config.yaml
n_layer: 8
d_model: 256
n_experts: 80
d_expert: 64
normalize_top_k: true
balance_loss: 0.00232
n_groups: 4
norm_eps: 1e-06
optimizer: "soap_variant"
lr: 0.00506
beta2: 0.95
batch_tokens: [32768, 65536]
seq_len: 256
steps: 4892
dataset: "wikipedia_en"
Below are experts of layer 5 (counted from 0) of a mixture-of-experts language model. Rows are named router (the router's row for the expert), gate (a neuron's input weights, with its number), up (a neuron's input weights, with its number), down (a neuron's output weights, with its number) and show model dimensions 0-63. Each number is 50 + 12 x the weight over its row's rms, rounded and kept within 0 to 99.
After each expert's rows: a language model's description of what the expert responds to; "mostly gets" lists some tokens that are sent to it at least half of the time. This comes from a sample of Wikipedia text that the model never trained on.

# expert 9
router:38 41 67 43 45 52 57 34 39 34 59 49 32 61 51 47 42 48 33 56 25 66 46 80 49 77 57 72 62 58 51 39 46 42 40 53 55 57 40 40 60 63 43 50 26 76 42 39 53 56 44 32 52 49 43 57 43 31 55 50 55 66 42 40
gate0:40 42 65 74 54 27 49 46 55 40 47 63 49 26 45 34 42 57 38 55 50 49 51 69 47 44 46 39 52 78 46 26 51 65 25 78 50 37 61 45 58 56 47 68 26 61 51 52 66 46 53 72 44 52 32 40 48 50 46 66 52 65 45 49
up0:58 58 45 29 54 41 52 53 40 38 54 46 52 66 41 63 57 32 72 37 59 44 42 43 49 39 26 64 59 14 48 77 57 44 66 60 46 62 57 44 33 42 60 65 53 37 41 54 39 47 64 55 41 50 67 57 39 44 33 46 27 26 59 41
down0:52 60 58 31 63 52 70 34 47 40 51 45 57 51 70 29 30 43 51 49 57 46 58 59 45 49 55 51 64 37 58 41 70 48 42 44 35 59 45 38 47 30 37 40 38 43 73 36 52 43 43 44 57 38 72 69 41 55 55 37 24 67 66 56
gate1:50 40 73 41 56 64 62 55 57 47 55 51 44 52 42 35 43 72 56 35 22 59 69 38 46 54 32 72 60 61 55 38 61 56 31 78 54 46 55 44 53 57 41 54 55 59 37 45 44 31 38 26 46 48 32 32 25 53 45 52 70 44 60 36
up1:60 70 47 46 37 54 50 75 82 47 54 55 61 37 52 35 34 60 38 39 36 39 71 53 45 82 48 53 36 46 49 54 53 15 32 51 45 36 54 67 66 48 54 48 62 33 54 39 48 60 42 41 48 58 43 46 29 48 40 32 58 39 41 56
down1:32 71 66 57 55 45 68 32 47 65 47 64 68 78 38 60 54 56 50 62 49 49 51 46 62 43 37 41 44 44 45 63 55 45 57 48 35 41 20 36 52 45 36 59 61 61 45 55 65 33 38 61 45 38 38 31 51 61 44 53 44 60 60 67
gate2:59 55 45 57 46 44 50 69 49 40 48 28 50 65 48 68 62 54 36 29 48 59 55 45 67 49 63 50 61 42 76 51 43 49 35 76 42 66 64 54 53 50 45 47 77 58 42 52 34 64 27 43 57 72 64 30 52 60 41 64 64 47 49 52
up2:62 50 41 17 59 51 56 60 40 65 36 47 57 60 67 49 56 25 25 42 47 66 47 55 54 52 35 47 63 44 63 69 44 63 44 70 53 61 75 69 35 47 51 43 69 60 56 56 42 61 48 40 50 58 32 38 27 56 41 56 65 70 50 44
down2:59 52 53 55 56 79 35 61 53 44 39 47 31 37 54 50 48 44 54 51 30 47 56 63 50 67 45 61 61 56 46 63 36 32 55 55 45 32 40 64 49 41 36 56 45 44 39 73 61 49 37 36 32 65 44 21 38 55 53 57 47 63 76 57
It responds to: Nouns and modifiers right after a, his or more in prose and sports careers, e.g. form, spell, ship, more, species.
mostly gets: " latter", " Goals", " Pts", " civil", " bridge", " more"

# expert 45
router:53 47 57 50 41 39 39 74 46 50 64 51 45 37 47 59 56 53 56 49 16 79 50 63 70 58 65 78 38 59 65 30 80 50 41 58 45 63 51 51 43 52 35 53 46 55 42 57 53 50 48 49 28 43 47 58 60 39 40 54 29 47 51 59
gate0:49 63 47 52 55 52 56 43 68 48 51 29 60 50 39 66 38 44 54 48 48 58 37 47 44 70 84 11 49 75 52 38 66 54 48 24 38 76 51 57 52 65 55 40 47 49 53 70 49 57 58 50 46 67 50 55 49 49 38 43 55 39 50 51
up0:41 52 71 48 69 47 68 40 48 44 35 44 58 53 50 55 58 40 51 63 44 61 54 26 53 67 68 18 38 59 41 48 67 66 51 40 37 60 55 45 61 59 46 44 58 34 49 59 45 29 34 56 35 48 48 58 46 38 36 32 41 35 65 42
down0:44 43 40 53 49 67 45 33 41 26 56 37 55 55 66 30 28 51 65 39 47 58 58 46 54 64 51 53 57 71 52 87 41 39 65 59 69 75 70 53 47 59 41 39 30 52 55 60 34 54 40 49 61 42 37 34 48 57 53 70 50 38 59 33
gate1:37 79 47 67 34 56 41 68 58 52 65 32 60 74 49 49 45 48 37 34 39 66 51 45 59 64 40 64 46 44 52 64 66 38 59 33 48 46 39 61 65 45 45 51 38 46 45 53 37 73 44 19 32 56 41 59 51 39 42 37 69 55 60 33
up1:37 18 51 30 69 38 56 31 50 37 41 50 35 39 23 70 54 55 61 57 54 49 50 56 34 31 64 39 54 52 36 54 44 64 51 68 30 46 56 36 30 58 66 50 54 51 74 40 37 35 63 69 59 49 37 57 51 57 56 52 32 59 62 51
down1:55 34 68 40 30 47 51 50 38 61 48 25 65 19 61 61 49 66 29 22 60 53 67 68 41 40 45 55 48 45 53 39 59 30 54 41 50 43 24 47 60 58 52 59 47 67 57 35 29 48 25 65 69 57 50 51 56 58 36 48 34 76 58 43
gate2:62 47 38 69 57 42 38 57 51 41 56 56 36 50 56 40 40 31 35 52 53 64 45 63 35 69 45 56 50 58 58 38 67 74 51 57 47 42 71 61 51 46 47 64 57 75 28 53 75 69 41 68 53 46 36 44 46 58 33 53 42 38 68 50
up2:55 64 67 51 31 33 51 30 40 53 42 37 45 53 59 51 16 43 68 29 58 32 57 32 53 25 53 49 60 39 36 46 35 42 37 59 55 59 44 50 39 55 32 23 45 46 43 32 52 47 60 39 44 59 61 39 49 45 51 58 42 31 40 25
down2:57 75 44 43 54 51 42 50 68 62 49 56 49 55 52 47 32 67 32 47 49 62 48 67 35 60 54 41 24 32 54 46 44 59 56 45 59 42 56 50 47 44 50 63 47 57 47 57 42 61 34 51 62 53 57 39 50 58 35 33 43 50 53 56
It responds to: First word pieces after a dash or pipe in infobox fields and table cells, e.g. E-ty-mology, B-side, Music, percentages.
mostly gets: "ubb", " Length", "unning", " \"O", "ourn", " \"W"

# expert 39
router:39 43 42 57 63 64 33 78 27 33 46 50 41 36 35 60 38 72 55 49 49 44 40 43 70 45 37 43 53 30 43 49 57 54 37 69 61 36 69 51 66 56 49 67 48 34 50 43 67 60 60 52 58 71 45 47 67 29 14 43 55 66 52 54
gate0:49 41 44 75 55 31 46 50 57 57 50 48 72 70 40 49 27 62 67 35 61 71 63 51 46 67 63 44 35 31 79 32 55 42 47 45 61 63 51 46 38 51 63 50 55 39 52 49 57 34 51 43 23 60 58 37 51 43 44 15 58 46 45 61
up0:51 49 61 32 48 54 59 40 51 56 46 45 33 28 46 39 57 36 43 60 31 42 31 34 62 26 57 38 67 49 41 66 49 51 57 80 55 52 50 49 60 60 49 31 59 58 34 53 39 78 37 71 59 34 48 40 72 61 64 76 37 47 52 34
down0:30 32 42 57 49 57 48 46 43 61 41 65 31 59 52 39 49 74 28 41 43 36 68 37 52 56 32 70 51 57 63 58 49 37 48 54 53 59 46 34 32 40 62 54 35 34 23 51 22 24 49 49 36 69 38 65 36 39 56 34 70 35 47 46
gate1:35 26 56 54 50 35 84 61 42 66 51 34 31 50 32 62 48 38 50 32 47 80 42 43 71 48 43 64 44 17 43 47 64 66 51 59 57 61 57 57 62 86 57 30 41 52 33 66 40 51 64 41 40 53 41 56 41 58 49 53 58 70 47 36
up1:45 28 44 65 77 37 66 63 44 53 46 34 49 49 40 62 36 46 50 46 37 52 64 48 63 34 31 50 41 52 26 57 45 60 54 44 62 53 68 29 49 67 51 39 42 48 53 49 48 57 70 60 53 67 45 54 45 58 49 44 53 36 62 52
down1:51 65 46 58 56 53 72 44 66 48 52 62 59 50 23 64 33 46 34 51 46 49 42 60 65 52 36 51 50 64 48 53 27 34 49 60 53 52 74 44 55 38 44 37 57 34 50 46 38 51 83 61 64 36 47 65 54 55 41 44 42 50 41 50
gate2:50 39 40 52 67 57 56 38 46 59 53 57 58 44 64 51 47 48 45 50 44 57 42 50 36 73 51 67 75 25 66 45 61 55 47 52 54 55 45 52 44 55 51 50 31 58 62 57 52 57 45 65 56 57 56 57 65 64 32 50 37 58 31 72
up2:52 50 45 66 52 51 66 45 41 56 29 53 49 68 53 59 50 57 29 59 55 59 46 46 32 75 46 57 57 43 58 64 52 59 45 69 59 56 31 57 39 54 63 55 36 53 53 53 68 57 40 48 60 56 45 56 47 69 36 52 41 44 35 55
down2:47 36 42 47 62 62 51 52 56 49 55 45 15 53 37 30 49 51 49 50 50 60 62 40 73 32 28 52 48 53 47 54 55 54 48 50 41 25 13 49 62 23 53 65 43 47 46 72 37 56 49 60 48 46 49 45 44 50 48 40 65 54 53 30
It responds to: Clause-introducing words such as that, which, when, because, although, how, often after reporting verbs or prepositions.
mostly gets: " if", " what", " because", " which", " how", " when"

# expert 5
router:48 45 55 57 44 36 59 61 51 46 23 64 57 13 54 51 63 84 56 48 27 53 43 59 45 52 63 40 61 40 79 45 57 62 41 52 63 52 60 46 64 58 30 50 49 45 44 62 44 35 56 37 48 69 45 59 41 42 54 57 48 57 47 44
gate0:56 39 57 52 60 66 65 48 40 42 55 58 65 61 58 50 60 44 69 41 43 39 51 50 29 59 43 49 41 40 75 78 66 25 56 44 65 43 37 52 65 67 44 53 50 44 47 55 68 76 73 46 55 36 59 57 46 51 60 45 42 44 47 39
up0:55 43 54 60 58 59 54 40 33 44 78 53 56 61 74 59 54 30 54 36 43 46 34 50 36 64 81 64 40 65 80 60 44 42 44 66 65 76 59 60 56 35 57 46 36 38 56 52 46 69 59 43 62 37 72 43 46 53 61 36 22 37 33 45
down0:62 53 64 33 38 31 59 54 58 61 43 50 36 55 49 46 37 36 44 58 45 67 52 38 60 62 52 59 39 63 36 37 43 56 52 29 28 53 28 53 29 55 43 24 50 47 51 39 55 41 57 57 59 62 48 67 70 48 65 51 51 36 39 41
gate1:39 35 69 45 54 51 45 58 39 40 53 45 60 38 54 30 50 70 25 46 41 60 56 58 49 43 66 31 56 48 55 34 43 73 26 60 43 56 63 28 32 48 39 47 50 49 62 43 53 68 57 68 44 50 55 66 52 37 56 35 49 66 50 40
up1:45 53 49 57 63 37 22 51 34 58 52 46 37 37 48 62 35 39 68 42 69 49 35 37 44 46 41 56 69 52 39 83 58 46 71 48 47 59 42 81 65 48 45 49 40 25 42 33 26 37 50 40 61 60 65 53 56 62 44 63 45 41 51 19
down1:68 52 40 62 54 38 50 35 77 51 56 73 30 47 57 49 44 30 62 57 39 69 44 50 47 35 54 53 60 41 50 43 39 56 53 59 62 49 44 83 44 51 21 74 34 40 56 49 43 51 38 62 40 59 51 50 36 37 38 62 55 48 58 57
gate2:35 60 32 53 45 52 42 58 61 29 51 51 58 51 59 35 50 58 51 50 58 42 20 45 38 48 38 45 60 56 41 63 47 45 67 50 50 54 71 59 49 68 58 51 47 26 55 74 51 53 25 38 50 62 58 49 50 73 34 44 30 45 61 40
up2:15 55 48 58 45 69 55 55 35 51 64 44 50 37 37 58 33 60 48 44 31 61 79 38 40 42 56 64 61 48 64 52 59 19 46 66 65 73 52 25 36 41 37 34 62 42 57 51 63 40 32 36 65 45 32 50 67 47 34 53 66 52 66 54
down2:48 45 35 45 38 44 57 49 61 51 35 32 71 61 40 34 38 72 48 64 56 37 46 61 20 56 59 61 49 50 53 37 49 62 53 47 61 50 49 41 60 44 46 54 64 62 68 49 43 67 34 46 56 48 58 34 59 54 67 51 59 44 52 40
It responds to: Word pieces and short words in mid-phrase across topics, such as the rest of a word (ic, ab, ogen), and, to, percentages.
mostly gets: " sports", " %", " Goals", "|---|---|---|---|---|---|", " kg", " Insecta"

# expert 51
router:54 22 59 54 32 41 40 58 53 25 70 38 59 47 53 50 34 50 34 52 44 62 46 58 53 49 74 37 58 59 66 40 55 48 71 47 66 47 62 52 57 72 52 59 30 37 56 54 47 46 30 66 38 56 44 44 41 35 40 46 24 47 40 47
gate0:42 58 38 50 36 61 61 68 48 46 62 30 50 56 35 40 72 66 26 46 54 52 54 36 46 64 45 64 56 62 62 53 45 51 38 62 60 61 62 38 42 49 45 52 37 48 64 54 33 82 40 60 65 58 50 56 60 32 41 47 35 56 52 32
up0:64 59 43 68 64 52 47 41 61 43 48 54 62 23 61 49 34 52 65 53 44 35 27 43 59 51 51 47 67 34 41 31 43 41 55 55 37 56 40 31 54 47 46 50 52 56 38 30 63 53 58 37 55 54 45 51 31 46 39 75 74 34 46 52
down0:45 67 52 88 28 33 43 59 41 47 51 49 54 39 42 56 36 52 55 37 36 53 41 56 55 44 45 41 45 41 31 28 40 50 34 59 54 49 60 46 58 59 69 42 58 58 40 64 48 53 32 39 53 35 60 27 52 64 30 50 54 35 76 56
gate1:48 46 58 68 46 33 57 53 51 48 59 51 27 32 53 12 51 61 67 64 23 59 56 56 66 47 62 41 34 54 68 74 41 65 55 44 67 53 31 65 64 49 43 66 42 45 36 45 46 51 50 45 65 42 46 48 39 43 50 66 43 45 47 62
up1:77 39 62 51 42 44 38 35 54 58 76 45 58 53 53 51 18 22 55 56 58 16 39 57 45 32 60 51 47 46 66 65 39 41 58 37 59 40 47 45 45 37 55 36 56 70 66 46 46 64 47 41 56 51 41 70 33 58 42 53 57 34 48 28
down1:58 60 32 44 42 22 39 49 17 58 55 56 56 50 65 39 41 62 43 55 44 78 41 52 50 58 58 36 54 35 75 49 66 52 54 44 62 34 42 53 43 51 47 36 31 53 34 61 25 48 56 47 31 46 37 44 23 60 39 54 32 47 54 66
gate2:43 69 45 45 39 62 67 63 50 52 39 43 30 53 41 47 72 35 46 64 54 60 58 61 49 43 33 42 39 69 38 25 61 65 35 56 66 53 57 48 61 56 38 56 57 50 50 53 48 44 53 35 68 46 38 26 23 33 49 66 40 55 39 56
up2:52 37 58 23 41 71 54 57 36 51 47 41 47 46 57 40 76 49 26 60 52 33 62 67 56 57 53 41 33 56 33 56 65 66 43 48 47 42 46 29 45 61 54 53 68 53 54 67 47 45 49 45 68 55 64 35 54 40 70 65 56 32 45 42
down2:41 66 50 73 24 45 55 41 53 46 51 42 64 61 53 44 45 67 57 51 56 53 53 23 59 57 55 21 48 69 49 48 57 75 46 43 34 40 71 64 39 29 44 52 20 59 48 63 56 77 52 48 34 41 60 41 36 35 64 37 44 50 58 45
It responds to: Word pieces inside personal names after initials or first names, Mc prefixes, and football scores, e.g. L-ark-in, Green-wald, 2–1.
mostly gets: " Hop", " grew", " McC", " McL", " arrived", " McK"

# expert 18
router:43 58 57 45 35 35 59 59 54 34 65 43 58 59 40 55 46 38 54 53 39 47 34 53 62 48 55 42 64 35 58 33 68 35 44 51 49 51 63 40 38 51 46 55 22 58 43 54 52 37 34 64 61 53 56 58 44 43 31 48 52 42 48 54
gate0:44 45 44 45 44 30 73 59 51 46 55 59 49 44 38 63 54 52 27 30 37 75 79 44 54 61 49 54 42 60 55 38 54 38 57 44 73 49 49 31 46 50 52 63 57 36 51 64 71 51 61 38 59 42 39 47 67 18 33 39 52 65 56 39
up0:59 69 38 68 67 66 29 35 51 46 54 45 28 37 41 33 31 55 52 70 79 33 51 45 60 42 62 36 69 38 43 77 28 53 57 60 21 45 57 65 43 75 43 38 36 40 55 33 30 45 32 66 49 47 31 54 43 45 61 46 73 67 52 45
down0:28 47 28 49 54 69 49 59 50 69 42 44 49 55 52 42 32 42 71 46 43 40 31 62 53 55 42 41 56 50 62 55 55 46 31 39 45 54 50 38 67 49 44 38 45 47 62 48 52 42 44 71 36 70 38 53 24 60 59 60 63 61 51 43
gate1:54 53 49 83 50 46 52 60 52 44 49 59 57 47 53 42 50 66 44 49 33 35 59 62 52 77 46 49 49 50 34 39 62 43 20 47 39 59 49 50 44 58 58 55 52 68 63 48 62 56 35 68 50 61 31 45 59 42 46 60 77 45 59 29
up1:63 52 52 79 68 47 41 60 50 45 52 63 71 57 53 45 60 54 41 53 48 43 76 58 71 47 42 53 66 52 54 44 45 41 50 49 55 59 60 67 56 60 48 49 67 54 78 34 49 56 46 47 44 67 47 73 52 28 53 27 35 60 51 58
down1:37 41 61 64 64 53 46 73 35 45 49 41 68 34 51 59 54 63 47 45 45 57 52 38 43 39 57 49 58 31 38 57 35 41 58 36 35 47 86 41 45 55 62 39 75 55 37 56 47 54 45 47 52 54 43 42 38 64 82 62 45 30 44 52
gate2:44 47 55 58 45 38 44 49 51 50 63 47 39 72 39 47 51 41 32 25 55 68 29 49 44 56 77 57 61 47 57 34 56 69 38 74 57 46 58 48 38 57 60 46 36 62 56 53 60 55 15 39 55 48 56 57 40 53 36 50 64 49 57 40
up2:48 58 43 41 67 65 68 32 48 34 22 69 71 55 62 47 39 62 50 47 45 40 85 56 46 63 26 49 39 46 64 44 74 47 60 51 34 58 43 36 51 49 50 52 57 44 54 46 42 53 75 63 32 61 44 40 50 24 42 42 60 57 68 60
down2:66 53 47 42 53 47 49 69 37 35 52 39 46 50 58 78 55 44 70 46 57 26 53 32 60 54 52 56 46 56 60 43 33 53 44 30 46 51 13 50 45 55 39 61 53 56 29 65 59 52 65 62 42 56 47 57 49 34 66 59 51 31 38 29
It responds to: Degree and quantity words, especially "most" after "the", also more, much, many, some, as in "the most common".
mostly gets: " most", " Most", " much", "idae.", " Some", " more"

# expert 8
router:59 65 66 57 56 39 49 59 40 46 46 63 42 52 36 48 51 54 55 63 57 71 48 60 59 64 62 27 35 54 64 41 63 56 36 55 49 62 73 49 44 65 32 58 39 42 50 61 52 40 66 34 33 72 39 38 73 20 33 42 53 35 50 54
gate0:45 56 37 74 47 56 65 48 46 40 38 51 60 49 52 39 44 56 35 39 46 32 72 59 54 47 41 37 50 70 46 50 56 47 35 31 60 50 39 32 71 62 21 54 60 69 59 49 43 56 38 58 61 58 36 40 30 39 45 48 55 34 44 48
up0:56 64 52 54 40 49 50 62 52 70 48 80 55 43 59 37 41 58 31 71 41 60 48 53 48 41 60 27 45 53 54 30 52 50 54 38 53 36 53 47 59 40 54 52 44 37 63 51 40 39 42 52 29 45 44 46 42 51 63 34 33 56 52 40
down0:44 39 53 34 57 37 47 83 37 73 49 67 54 36 52 77 46 39 60 44 52 61 47 56 40 51 49 64 42 44 34 38 51 33 68 72 50 28 68 45 44 46 65 62 71 47 42 47 53 40 29 94 51 51 60 51 53 60 46 69 56 53 51 43
gate1:35 42 39 41 22 49 40 68 59 51 44 48 52 56 55 58 38 46 44 68 52 49 51 52 54 50 63 25 73 44 58 58 53 48 46 46 64 50 60 38 56 63 46 65 52 33 45 46 52 52 57 35 36 64 46 41 44 63 42 49 77 63 50 57
up1:75 25 54 51 44 55 76 35 68 49 46 51 57 68 69 70 32 51 51 51 56 43 61 67 69 28 67 37 26 52 60 52 58 53 46 57 59 74 41 52 56 42 58 58 44 38 55 44 57 58 46 35 65 34 58 60 64 51 55 46 36 41 34 58
down1:23 26 71 54 41 26 71 46 66 52 41 55 47 35 35 53 59 46 59 23 38 45 58 69 49 37 53 54 55 48 47 29 54 31 35 63 41 38 56 44 39 51 60 35 61 70 48 52 61 44 40 32 65 57 57 46 45 48 67 56 45 31 60 53
gate2:23 64 52 65 55 67 40 56 75 54 39 37 53 71 34 66 61 34 34 56 33 41 45 50 54 42 43 42 68 41 51 66 56 58 33 33 67 55 42 58 46 67 39 57 46 45 59 42 54 35 51 49 55 66 47 32 53 53 50 40 75 35 66 30
up2:49 63 61 48 48 63 35 42 44 41 52 58 40 47 58 30 48 41 34 59 49 63 56 30 36 51 42 54 91 46 53 60 55 51 46 54 50 53 59 64 32 62 54 44 55 24 64 53 55 51 59 63 49 54 44 43 49 49 56 50 38 40 51 36
down2:37 42 49 38 59 48 56 47 68 41 36 44 49 52 24 47 50 60 27 46 51 59 68 47 34 59 36 44 58 57 43 51 38 55 62 57 38 53 46 53 51 61 59 45 44 50 39 49 66 53 42 56 59 36 51 66 49 60 49 60 58 42 53 48
It responds to: Line breaks and table separator rows, plus the piece ail (Sailor, Sailplan), War in World War II, and the word law.
mostly gets: " law", " (Gls)", "|---|---|---|---|---|---|", "ST)", "ail", " (197"

# expert 21
router:42 50 57 61 55 31 44 59 53 37 39 35 24 54 53 34 56 65 35 67 73 28 45 48 57 58 62 58 48 49 58 49 64 70 40 64 63 46 50 42 64 55 38 57 39 46 44 62 33 46 38 54 48 63 37 47 63 46 48 50 48 49 46 48
gate0:38 39 56 38 65 21 54 40 53 43 62 52 62 51 53 49 24 63 21 45 62 34 51 51 58 67 47 45 59 45 40 36 61 22 48 51 59 54 53 57 47 49 72 55 69 56 50 41 51 48 44 61 80 81 46 40 50 43 57 57 59 81 51 50
up0:46 35 37 53 27 68 59 34 53 62 48 45 60 66 41 65 49 36 58 50 32 65 70 44 67 75 58 51 47 49 43 45 52 44 51 31 59 56 40 35 51 69 40 67 47 55 68 33 74 51 44 46 47 46 50 61 67 65 52 58 72 23 26 38
down0:51 51 35 54 41 54 56 48 38 43 21 69 50 47 41 47 52 47 62 49 62 77 35 33 60 38 61 42 51 44 46 21 60 25 45 54 54 69 54 53 51 50 35 38 58 42 42 56 47 44 47 50 46 43 58 63 50 72 58 51 46 45 34 66
gate1:58 75 47 56 35 59 32 62 61 44 68 54 43 73 48 56 42 44 49 65 55 50 56 59 55 51 42 47 34 38 68 60 59 67 43 44 48 65 44 60 56 59 49 50 49 49 42 63 68 50 71 63 63 49 45 64 64 58 44 58 51 45 44 58
up1:52 48 54 55 32 50 49 72 48 58 50 32 39 72 27 87 57 38 49 56 38 60 45 59 22 28 54 53 35 24 71 35 52 66 40 45 66 62 47 48 71 82 40 41 33 53 28 53 67 58 51 56 41 56 33 54 68 52 73 71 53 26 50 54
down1:61 51 34 59 40 66 74 58 49 35 50 47 70 27 33 42 61 55 54 40 53 30 47 34 52 38 79 46 60 52 61 54 39 20 47 49 33 72 58 56 62 60 47 59 46 70 57 41 69 54 61 67 49 43 67 53 37 40 51 50 58 73 44 47
gate2:57 34 64 63 61 50 42 52 58 42 50 33 38 42 36 38 60 35 51 33 54 51 39 69 36 46 65 57 57 43 58 42 46 46 22 55 38 49 47 50 70 45 39 58 65 45 49 58 70 35 68 45 45 19 59 38 28 52 61 58 66 42 62 33
up2:71 56 57 33 58 43 48 63 69 42 59 48 52 57 73 54 64 54 34 49 61 41 54 61 47 33 49 72 53 43 50 56 36 58 72 56 47 57 34 54 50 29 44 56 53 35 53 47 43 28 62 44 46 70 53 67 35 57 54 43 47 67 47 80
down2:47 54 45 66 47 19 43 47 46 55 45 45 43 74 47 76 45 61 46 25 53 52 62 50 38 35 50 54 52 48 53 43 37 53 35 55 63 62 36 30 42 48 35 50 50 62 37 67 29 27 59 43 33 38 69 42 36 54 54 36 50 46 56 53
It responds to: Forms of be and temporal conjunctions after he or who in biographies, e.g. was, is, became, while, when.
mostly gets: " While", " career*", " When", " Est", " become", "While"

# expert 38
router:34 36 45 78 24 35 61 45 60 32 43 41 58 41 61 73 50 52 38 58 61 48 46 47 57 55 72 50 63 41 35 38 58 48 53 76 59 52 63 44 61 56 47 53 17 59 52 39 45 73 47 58 74 50 60 23 58 40 20 39 42 69 57 53
gate0:45 34 44 40 56 53 54 50 37 33 50 56 56 22 52 19 31 55 51 56 36 34 53 67 57 38 48 42 70 36 48 53 52 51 54 52 53 57 46 44 45 56 39 56 36 54 36 85 25 59 63 58 36 55 61 48 66 54 45 47 67 61 60 65
up0:35 41 33 59 49 45 54 59 34 39 39 36 60 46 34 26 39 81 44 55 56 36 42 44 40 69 63 46 54 51 55 45 53 48 58 69 61 56 55 41 45 43 33 48 48 68 45 77 29 73 56 51 49 59 65 30 73 46 39 38 41 61 50 47
down0:43 49 39 63 61 93 59 77 42 53 36 57 53 64 55 43 39 37 53 41 54 54 66 32 71 46 62 56 35 41 51 44 58 22 51 37 43 35 49 65 57 42 39 53 39 31 46 46 37 66 48 46 31 37 54 51 45 60 52 61 56 62 52 64
gate1:40 53 61 36 43 46 55 45 38 48 68 53 40 43 78 52 70 57 57 81 28 76 67 61 67 42 64 41 60 41 48 56 68 47 62 25 46 47 37 36 61 51 38 52 38 42 64 53 44 45 68 79 69 77 57 52 48 39 56 59 54 51 30 49
up1:57 73 58 46 59 59 51 29 45 25 52 79 49 36 45 53 69 43 57 49 50 59 75 66 54 49 44 42 45 59 50 64 36 61 69 48 47 55 40 52 51 56 36 37 33 46 54 40 49 45 69 54 34 19 45 60 46 50 48 47 37 75 48 47
down1:67 49 49 46 47 46 52 53 48 68 75 54 52 57 58 46 59 55 54 38 60 53 51 49 18 32 60 49 57 60 51 49 56 41 80 56 66 45 54 35 66 60 33 45 45 58 63 28 42 47 58 49 47 50 46 30 33 48 50 50 49 41 45 45
gate2:39 64 39 62 33 52 44 59 52 44 31 50 56 51 44 46 50 73 69 67 56 54 59 43 45 48 66 20 53 54 58 49 65 39 54 73 55 47 45 43 65 56 49 53 42 62 44 53 50 51 38 70 68 45 63 33 52 54 38 44 58 40 58 67
up2:43 17 45 61 56 61 55 54 35 40 42 51 64 44 40 69 38 60 70 47 65 45 60 41 37 58 46 42 46 40 53 50 50 24 49 70 52 76 67 30 60 54 55 52 67 41 60 37 46 36 46 37 59 67 60 52 61 64 45 45 70 52 55 64
down2:49 57 38 59 41 59 68 45 48 74 50 53 59 58 50 63 65 45 75 37 37 65 65 61 51 43 54 47 57 28 62 60 58 60 62 48 44 56 52 34 57 45 45 56 40 45 72 47 51 65 45 32 64 51 48 49 54 60 53 36 23 39 31 54
It responds to: Forms of be (was, is, were, been, being) after a subject, plus adverbs and -ly endings, such as not, also, originally, totally.
mostly gets: " been", " Website:", " too", "ically", " almost", " being"

# expert 19
router:57 51 63 43 56 47 69 50 57 53 56 40 61 52 35 47 39 60 43 36 48 55 46 53 36 61 48 47 58 53 66 28 97 55 41 65 68 54 54 55 30 77 49 22 27 44 52 40 75 41 56 44 43 44 45 71 37 44 59 52 26 56 59 78
gate1:42 47 50 50 36 43 35 59 48 36 73 51 46 38 51 49 60 40 52 61 44 72 35 47 42 82 47 59 43 70 68 45 55 71 68 42 66 74 67 63 64 58 46 52 47 56 51 34 47 38 72 61 53 51 26 40 52 47 42 35 54 39 50 43
up1:55 83 37 67 62 67 54 44 48 51 59 61 29 51 60 44 58 61 64 40 79 33 65 60 57 38 42 43 50 42 46 69 54 30 33 46 13 31 30 51 34 45 56 65 47 47 61 53 43 56 44 53 36 48 56 62 37 58 42 46 36 66 47 54
down1:56 71 45 50 44 45 63 47 56 65 53 58 58 25 63 50 44 66 45 43 47 43 45 36 67 47 36 36 60 43 52 63 78 49 45 36 46 55 36 24 31 40 46 71 47 54 59 60 39 49 51 52 31 63 35 58 52 24 46 56 54 73 44 51
gate2:62 59 52 40 63 52 42 43 57 41 54 41 54 47 47 33 61 43 55 36 62 52 43 49 71 33 66 39 34 30 37 36 65 53 56 55 53 44 63 59 44 48 42 35 33 45 52 47 44 56 75 55 49 49 44 60 52 46 50 49 30 55 39 55
up2:43 47 49 52 49 51 53 72 52 60 46 35 50 59 54 55 38 65 64 58 41 55 34 71 28 47 42 49 58 58 73 59 56 49 47 52 53 63 58 26 47 67 54 62 63 55 37 55 53 59 42 55 56 45 44 42 39 45 58 55 59 36 45 59
down2:41 57 58 61 47 52 59 51 64 48 67 56 51 51 51 41 62 41 66 79 38 55 74 56 33 59 59 63 64 65 41 52 48 43 49 63 27 48 51 51 60 54 40 40 62 65 34 59 49 45 55 36 26 47 43 51 38 48 48 39 53 40 48 65
gate3:51 43 63 53 48 60 57 34 54 44 22 60 55 25 40 36 48 49 54 59 62 57 51 73 54 65 39 63 53 63 35 63 54 60 53 64 55 53 66 49 52 73 47 35 54 39 44 77 34 33 60 63 57 51 46 47 32 52 36 64 41 44 70 44
up3:43 57 50 48 40 50 58 62 50 35 55 34 42 78 57 55 60 53 46 28 61 30 61 47 54 30 56 32 49 31 66 50 45 25 58 42 34 46 54 34 55 45 55 84 63 67 53 39 63 65 50 53 54 57 60 35 79 48 46 54 66 55 41 36
down3:21 34 40 60 36 49 46 50 48 51 54 41 56 63 16 47 52 46 56 51 38 54 65 60 80 55 32 27 68 66 61 55 58 51 74 47 45 54 50 62 42 54 30 55 50 21 46 47 44 56 56 53 66 46 64 28 42 33 51 53 43 61 43 40
It responds to: The w starting www after Website:, short word starts like pre, sett, pract, ra, and percentages and units in tables.
mostly gets: " %", " w", " Language:", " ra", " pre", " Pld"